config.yaml
d_model: 192
d_expert: 32
activation: "geglu"
balance_loss: 0.00939
init_std_router: 0.0313
lr: 0.0111
seq_len: 1024
Below are experts of layer 3 (counted from 0) of a mixture-of-experts language model. Rows are named router (the router's row for the expert), down (a neuron's output weights, with its number) and show model dimensions 0-191. Each number is 128 + 32 x the weight over its row's rms, rounded and kept within 0 to 255.
After each expert's rows: a language model's description of what the expert responds to; "raises" lists some tokens whose logits its average output raises strongly, later layers aside. This comes from a sample of Wikipedia text that the model never trained on.

# expert 40
router [124  90 143  70  89  96 153 127 144 104 122 120  85  94 110 126  94 103  75 142 122  87 102 204 131 123 183 153 110 146 118 182  95 183 141 168  72 129 120 175 178 162 155 156 110 138  85 131 182 136 122 115 143 139 182 115 152 159 102 144 159 108 115  85 132 106 174 101 186 139  94 102 176 178 176 107 132 140 159 112 127  94 126 160  92 180 200 113 151 118 167 113 153  83 124 118 180 185 157 134 179 112 166  56 176 125 131 147 166 184 148 104 183 108  87  89 131 124 110 135 169 100 143 102 171 155 130 143 104 121 161 165 151  99  78 176  98  99 142 100 145 111 126 135 149 128 142  49 120  80 150 111 100 128 139 125 137  93 122 152 152 135 167 175 182 124 116 160 140 119 134 179 157 139  97 103  84  89 169 169 182 114  79 168 131 139 150  91 142 145 198 131]
down0 [147 118 126 121 134 110 137 162 168 195  42 129 152 113 102 155 133 106 166 117 176  99  68 124 144 113 136 161 154  43 190 129 119 138 168 106  62 205 122 173 108 102 152 170 119 150 141 134 155 139 127 117 155  93 152 131  87 122 172 200 146 104  90 100 115 123 143 147  66 197  85  82 129 148 118 108  95  84 194 111 112 140 172 122 152 131 120 101 128 146 159 125 119 141 119  96 173 187 139 143  86 115 171 126 139 153 107 113 153  99 140 103 158 125 154 152 117 109 173 137 120 120  69 122 175 152 101 119  87 160 120 167 111 127 128  80 123 108 136 179 182  97 153 100 183  95 104 143 184 143 155 148  94 134 106 128 119 103 154  73  98 128  78 102 116 201 126 172  72 140 124 151 126 133 194  94 144 117 125 174  97 115 101 175 104 179 121  67 171 147 164 126]
It responds to: Final digits in numbers. Single digits ending multi-digit numbers like years, model numbers, table values, e.g. Porsche 911, 2017, 10,000.
raises: "mer", " media", "roy"

# expert 48
router [ 88 108 137  96  87 112 126 150 134  82 140 151  98 112 111 147  86  97  86 133 168 135 100 141 127 117 142 111 116 111 127 164 141 138  95 121 116 125 141 150 117 116 192 146  94 122 114 134 173 131 149 124 134 130 222 140 119 128 111 135 140 118 148  81 124  84 147 131 157 134  79 104 133 162 188  71 149 154 138 129 144 137 123 122 140 141 154 106 159  72 141 108 119 102  94  89 178 124 146  86 156 188 157 109 153 148 126 160 131 172 173  84 127  79 106  61 159  93  73 149 179  83 169 171 154 136 115 144 132 154 161  92 156 116  94 171  96 125 127  52 147 119 112  83  87 121 112 117 152 100  97 172  58 131 164 104  97 111  93 130 159 182 127 173 164  76 124 217 104 128 106 200 178 188  72  58  90 110 114 178 177 117 103 115  99 144 116 128 117 197 180  98]
down0 [120 152 111 156 120 149 142 141 102 171 132 118  82 165 127 208 136  83 127 171 109 143  52 104 184   1 111 148 148 160 107  73 116 182 164 186 152 136 161 105 164 131 135 128 114 161 131 177 131 170 105 105 126 105 165 138  90 154 122 135 102 154 150 123 143 110 152  97 129 133 133 110 148 144 131 115 100 116 140 152  57 175 100 107 110 127 140 133 124 128 134  75 117 129  96 107 106 119 161  98 145 127 153  80 138 125 145 119 107  89 124 255 173  99 111 105  93 106 139 103 141 130 102 135 154  77 183  96 110 119 168 161  60 145  85  96  97 151 115 108 158 117  91  96 139  81 103  96 149 143 152 121 125 114 189 154 156 158 148 124 157 119 145 141  54 148 161 134 159  97 170  91 179 110 102 180 154 134 117 117 147 146 134 123  46 160 125 112 132 109 108 117]
It responds to: Legal, cost, decision nouns. Content words in law, policy and finance contexts, such as cost, decision, appeal, access, rights, pay, and verbs like worked or brought.
raises: "ies", "y", "i", " that", ".", "ive"

# expert 58
router [ 92 137 151 109  60  99 138 162 185 122 144 164 127 105  74 135 145 115  90  73 121 101 152 195 147  68 148 129 114 165 119 177 157 133  96 139 142 117  93 163 171 135 140 132 128 103 106 100 189 124 126 103 103  97 183 188 119 163  93 111 160  74 120 120 160  53 146 114 159 115  92 116 122 159 173 110  98 111 151 118 135  99  96 117 112 131 178  91 132  92 172 104 107 110 115 115 191 145 177 152 177 172 183 132 176 125  96 200 159 138 194  95 145 130 119 131 164 119 113 109 131  98 163 145 138 140 104 164 128 180 139  87 171 126 105 137 102 123 146  58 143 172 119  77 124 100 108 125 130  77 152 155 129 140 141 134  72  93 107 124 193 153 106 141 151 100 131 188 124 135 111 172 164 173  89  94  89 107 110 179 158  46  70 123 101 156 161 122  98 163 123  87]
down1 [126 156 124 154 132 131 127 112  54 192 148 112 192 171 105  66  67 118 132 147  89 148 112 159  77 111 105 138 128  95 105  68 104 135  80 151 134 127 121 197  93 113 145 141 150  87 136 139 101  83 108  70 161 153 173 149  87 123  96 117 158 128  72 133 122  82 124  80 127 130  99 149  79 163 124 178 123 160 135 156 110 182 117  84 150  97 149 140 138 142 145 147  97 117 140  98  96 108 147  50  97 136 121 105  75 124 101 167 160 130 127 158  39 151 124 105  92 153 114 143 106 131  70  92 159  94 126  57 143 129 154 127 120  63  83 167 110 134 102 113 157 165 104 130 113 134 220  93 137 176 149 134 185  76 125  86 112  96 125 123 132 145 126 147 131 162  98 125  93 141  92 147 137 133 150  86 226 152 105 128 163 140 122  75 145 116  98 164 145  98 109  88]
It responds to: Verb stems of action. Action verb stems and verb-like nouns, often after to, such as monitor, guard, report, attack, recover, followed by -ed or -ing.
raises: "s", ".", "ing"

# expert 16
router [104  97 158 106 137 101 141 124 105 110 122 144  60 120 144 110 127 118 130 149 162  68 128 188 149 131 136 129 159 165 121 207 147 143 105 124 108 168  96 176 103 174 138 145  77  64 116  86 168 196 103 108 113 125 180 115 168 164  91 127 160  72 143 114 201  94 142 102 209 152 118  72 146 145 175  67 160 132 150 136 153 111 102 125 140 127 153 108 125  94 174 116 148 121  96 116 153 131 112 139 148 119 166  72 181 134  74 116 138 104 193  97 161 128  53 152 138  72 106 151 162  79 164 123 151 148 143 123 101 123 162 130 165 126 116 159  92 152 151 109 175 162 147  69 145  81  71  64 169 102 144 136  70 140 124 163 148  73 140 146 111 139 131 154 149 103 107 152 126 135  98 161 155 127 126  83 124  99  92 145 165  78 147 174 148 109 155  61  99 141 162 167]
down0 [186 174  88 125 158 135 134  86 103 109  88 177  65 170 116 125  85 127 152 139 154 109  99  98 193  88  85 163 122 135 119 156 102 103  64 139  87  99 171 118  91 158 174  78 160 116 103  98 159 123 119 107  93 149 175 122 137 185 141 164 116 125 167  82 105 147  81 158 122 154 107 119 142 130 138  87 136 178 228 127 125  84 104 100 157  97 146 113  69 128 116 122 111 108 128  93  70 123 113  95  90 119 129 168 124 165 141 100 114 121 115 119 120 128 166 106 159 133 137 139  98 113 114 104 137 202 187 187 118  99 120 123 119 176 138 102 118 175 123  88 109 185  96 154  96 148  73 115 160 144 175 131 108 115 134  88 147 121 137 129 118 111  89  88 126 145 158 184  85 132  63  77 127 139 130 203 199 127 188  81 126 163 102 164 175 151 115 106 179 115 101 125]
It responds to: As and in prepositions. The word as in phrases like such as, known as, regarded as, as early as; also in, c., became, appointed.
raises: "sum", "semb", "sur", " well", " part", " shown"

# expert 51
router [115 108 113  69 153 116 145  93 116  96 143 147 105  97  87 104  85  81 104 144 129 115 130 170 132 118 127 133 150 133  94 158 110 151 132 190  57 160 108 124 139 210 115 108 124 117 109 110 199 136 145  85 156 152 179 130 151 122  82 125 140 117 122  83 196  54 142 115 162 143 113  99 154 195 102 112 132 114 114 124  87 101 107  91 149 145 170  96 119 146 111  95 149  65  99 130 179 190 174 134 163 157 141  77 190 105 108 166 117 151  97 101 159 165 101 121 111 113 130 154 143  94 161 149 152 120 113 139 115 102 118 162 180 164  81 142  50  93 152  46 173 175 137  93 118  85 140  87 139 122 156 121 111 114 178 126  98 130 124 136 135  95 194 188 121 106 139 124 125 158 198 174 155 183 163 119  91  96 182 138 113 119 107 139 134 119 149  64 158 149 162 161]
down4 [168 124  93 139  97 123 106 121  90 108 112 142 118 115  77 148 113 116 141 121 147 115 110 201 138  73 140 135 108 146 120 134  47  94 171 165 116 126  52 176 144  93  66 144 125 115 178 101 136 171  81 140 121 142 149 126 124 147 142 149 124 126  90 212 146 173 131 110 185 151 109 110  90 127 146 194 116 179 139 120 162 100  81 182 144 116  86 146 121 130 126 158 151 147  65 113  99 131 135  79 131 132 118 115  78 138  76 104 156 125  71 128 151  66 136  84  95 113  76 167 154 132  80 143 179 142 130 119 174 164 145  98 191 136 146 130 127 131 163 134 161  95 117 174  85 140 107 176  98 130 127 124  48  86 122  99 119 139 168 132 125 115 102 140 222 114 115 189 109 111  60 112 128 119 102  95 109 103 121 106  87 139 154  98 105  80 155 158 218 133 135 113]
It responds to: Consonant pieces in foreign names. Consonant fragments, especially k, kh, han, inside transliterated foreign names like Aykroyd, Shymkent, Mykhailo, Daniloth.
raises: "ard", "ette", "elle"

# expert 32
router [130 131 108  94 122 115 137 114 118 143 127  92  65 104  78  92  99  59  91  89 113 119  77 163 108 129 103 106 105 179 100 170 110 164 122 148 106 168 141 176 117 129  96 107  97 122  78  89 192 177 114 124 105 120 137 132 154 184 117 147 161  86 124  56 182  82 179 122 177 127 108  99 128 168  93 117 102 137 131  98 181  70 114 120 139 121 144  62 154 169 146 115  82 103  65  90 117 171 127 118 159 152 163 116 182  91 106 119 140 100 170  77 147  95 102  99 139 108 127 135 160  90 154 148 153 127 123 160 156 109 124 135 171 146 130 171  57  96 178  58 178 163 130  89 133 101 111 111  97 134 143  98 112  93 131 149 125 126 130 139 118 167 135 162 108  99  74 146 127 164 125 204 141 213  90 114  78  99 144 161 140  83  88 109  93 115 131  63 104 162 146 138]
down1 [110 194 173 155 135 108 115 120 141 154 159 123 118  71 123 136  81 144 127 152  76 164 120 146 156 137 200 158 108  95 143 119 149 143 120 132 173  97 195 111 100  52  64 117 100  74 131 143 126 210 149 134 179 121 155 137 104 201 117 159  98 141  81  90 155 201 110  94  98 137 156 114 166 104 177 139 114 118  68 121 146 136 139 102 126  83  73 143 106 125 140 156  99 120 129 162 130 164 194 134 137  67 145 141 120 120 104  80 116 153  95 144 185 121 114 165 173 131 149 152 122  63 149 120 199 133  96 140 142  91 128 122 122  80 143 114 120 180 118 128 148 144 200 136 143  85 176 112 103  24 129 158 168 121  79 168 109 145 141 151 114 162 134  96  74 129 179 173 155 111 146  99  87 125 130 143 150 143 117 140 110 146  96  97 136 118 139 137 130 189 145 105]
It responds to: Lowercase mid-word pieces. Short lowercase pieces inside words or names, especially p-syllables after a capital O or A, as in O-pu-s, Aero-pu-erto, Malas-p-ina.
raises: "ero", "ello", "ries", "line", "ers"

# expert 30
router [136 147 183  92 106 106 102  89 114  66  99 128 116 104 103 130 126 128  68 154 158 111  90 184 101 104 135 173 139 146  82 156  87 143 131 152 163  84 123 172 107 129 114 142 123 153  60 129 139 185 164 110 124 164 181 119 126 169 166  96 143  94 122 137 145 122 152  83 167 136  67 102 153 159 192  76 115 143 139 125  86  66 137 144 122 210 183 104 128 140 148 109 137 105 133 131 165 161 124 138 140 153 126 112 156 125 111 139 184 147 169  71 135 114  82 138 201  88  77 150 156  91 169 130 158 157 122 154 102  93 178 119 166 147 103 187  82 103 162 104 135 114 147 132 109  99 106  94 128 128 133 145  84 144 140 112  89 131  44 121 101 214 147 126 129 122 124 151 140 121 169 150 143 159  82  63 132  72 120 106 193  77 107 186 128 145 122  63  94 119 123  99]
down0 [141 126 112 110 148 125 127 117  87 100 198  83 150 149 127 115 106 177 130 134  79 126 135 163 149 197 112 122 120 144 124 158 184 153 150  91 116  97 142 169 137 138 138 102 144 142 116 130 140 143 182 168 138 187 163  96 131 171 135 142 141 122 169 129  63 125  86 140 167 129 114 141  47  83 181  61 164 115 115 115 146  83 134 150 131 141 150  71 129 133 104 157 133 128 116 142 119 169 115 159 103  81 198 112 109 130 173 135 166  69 232  86 101 158  82 135  98  98 125 100 105 129  93 133 115 121 139 155 179 177 135  88 123  56  79 131 109  56  49  96 147 125 148 172 182  68 179 162 118 131 133 122 103 145 142 115 104 142 117 102 122 109 160 114 145 150  92 176 155 117 103  73 106 164 128  43 101 137 113 181 106  92 118 154 110 111 162 112 151 127 142 106]
It responds to: Name-initial capital syllables. Capitalized first syllables of names, especially French or Romance particles like La, De, Du, Bo, Po, plus New before York.
raises: "mba", "gr", "vin", "gger", "va", "throp"

# expert 41
router [ 83  91 136  90 137  73 124 134 101  96  75 114  76 103 112 105 122  97  63 116 162 103 120 166 125  91 178 123 122 140  93 184 121 159 151 168  64 147 105 194 103  93  99 149 131 107 113 111 203 209 167 104 110 120 157 120 135 188 110 125 142 106  85  67 162  77 191  98 185 125  93 110 131 143 180  91 140 129 164 101 116  97 147  78 157 172 153  69 147  89 198 113 120 138 106 110 162 195 115 143 180 149 157  92 186 128 127 150 163 128 132  82 148 136  92 101 154  99 125 131 181 111 165 138 137 118 121 175  86 125 142 111 183 125 118 142  92 110 161  84 181 156 133  67 158  97 116 128 125 105 132  87 111  92 161 127 126  81 113 138 112 183 113 158 156 111 145 163 101 116 157 152 154 145 128  79  86  90 141 132 162 112 124 165  82 149 112  93 148 167 142 129]
down0 [159 113 136 112 137 124  83  81 110 116 161 166  92 123 113  96 107 133 112 139 127 121  71 105  76 133  63 156 104 133 106 112 130 127  59 135 113  87 120  81 171 121 119 155 181 144 140 135  79 147 127  81  77 133  99 158 134 137  83 139 146  62 142  98 125 169 121 172 161  93  97 150 136  79 102  86 112 105 137  90 123 198  97 154 133 122 148 153 164  67  81  95 148 154  92 122 172  94  67 100 115 133 115 133 176 121 116 166 128 159 110 176 139 111 190 115 151 127 190 205 108 145 102 114  58 122 114  82 162 152 117 129 141 151 115 124  78 159  97 140 191 106 109 167  99 143 140 197  72 118 160 103  95  76 175  84  84 114 103 187 151 146 139 196 141 179 111 112 124 113 131 142  44 146 122 144 104 118 162 118 187 144 125 129 109 139 161 109 120 112 110 183]
It responds to: Coordinating conjunctions. Conjunctions joining list items or clauses, mostly and, also or, but, &, while, such as Canada and Australia.
raises: " subsequent", "din", " other", " others", "cher"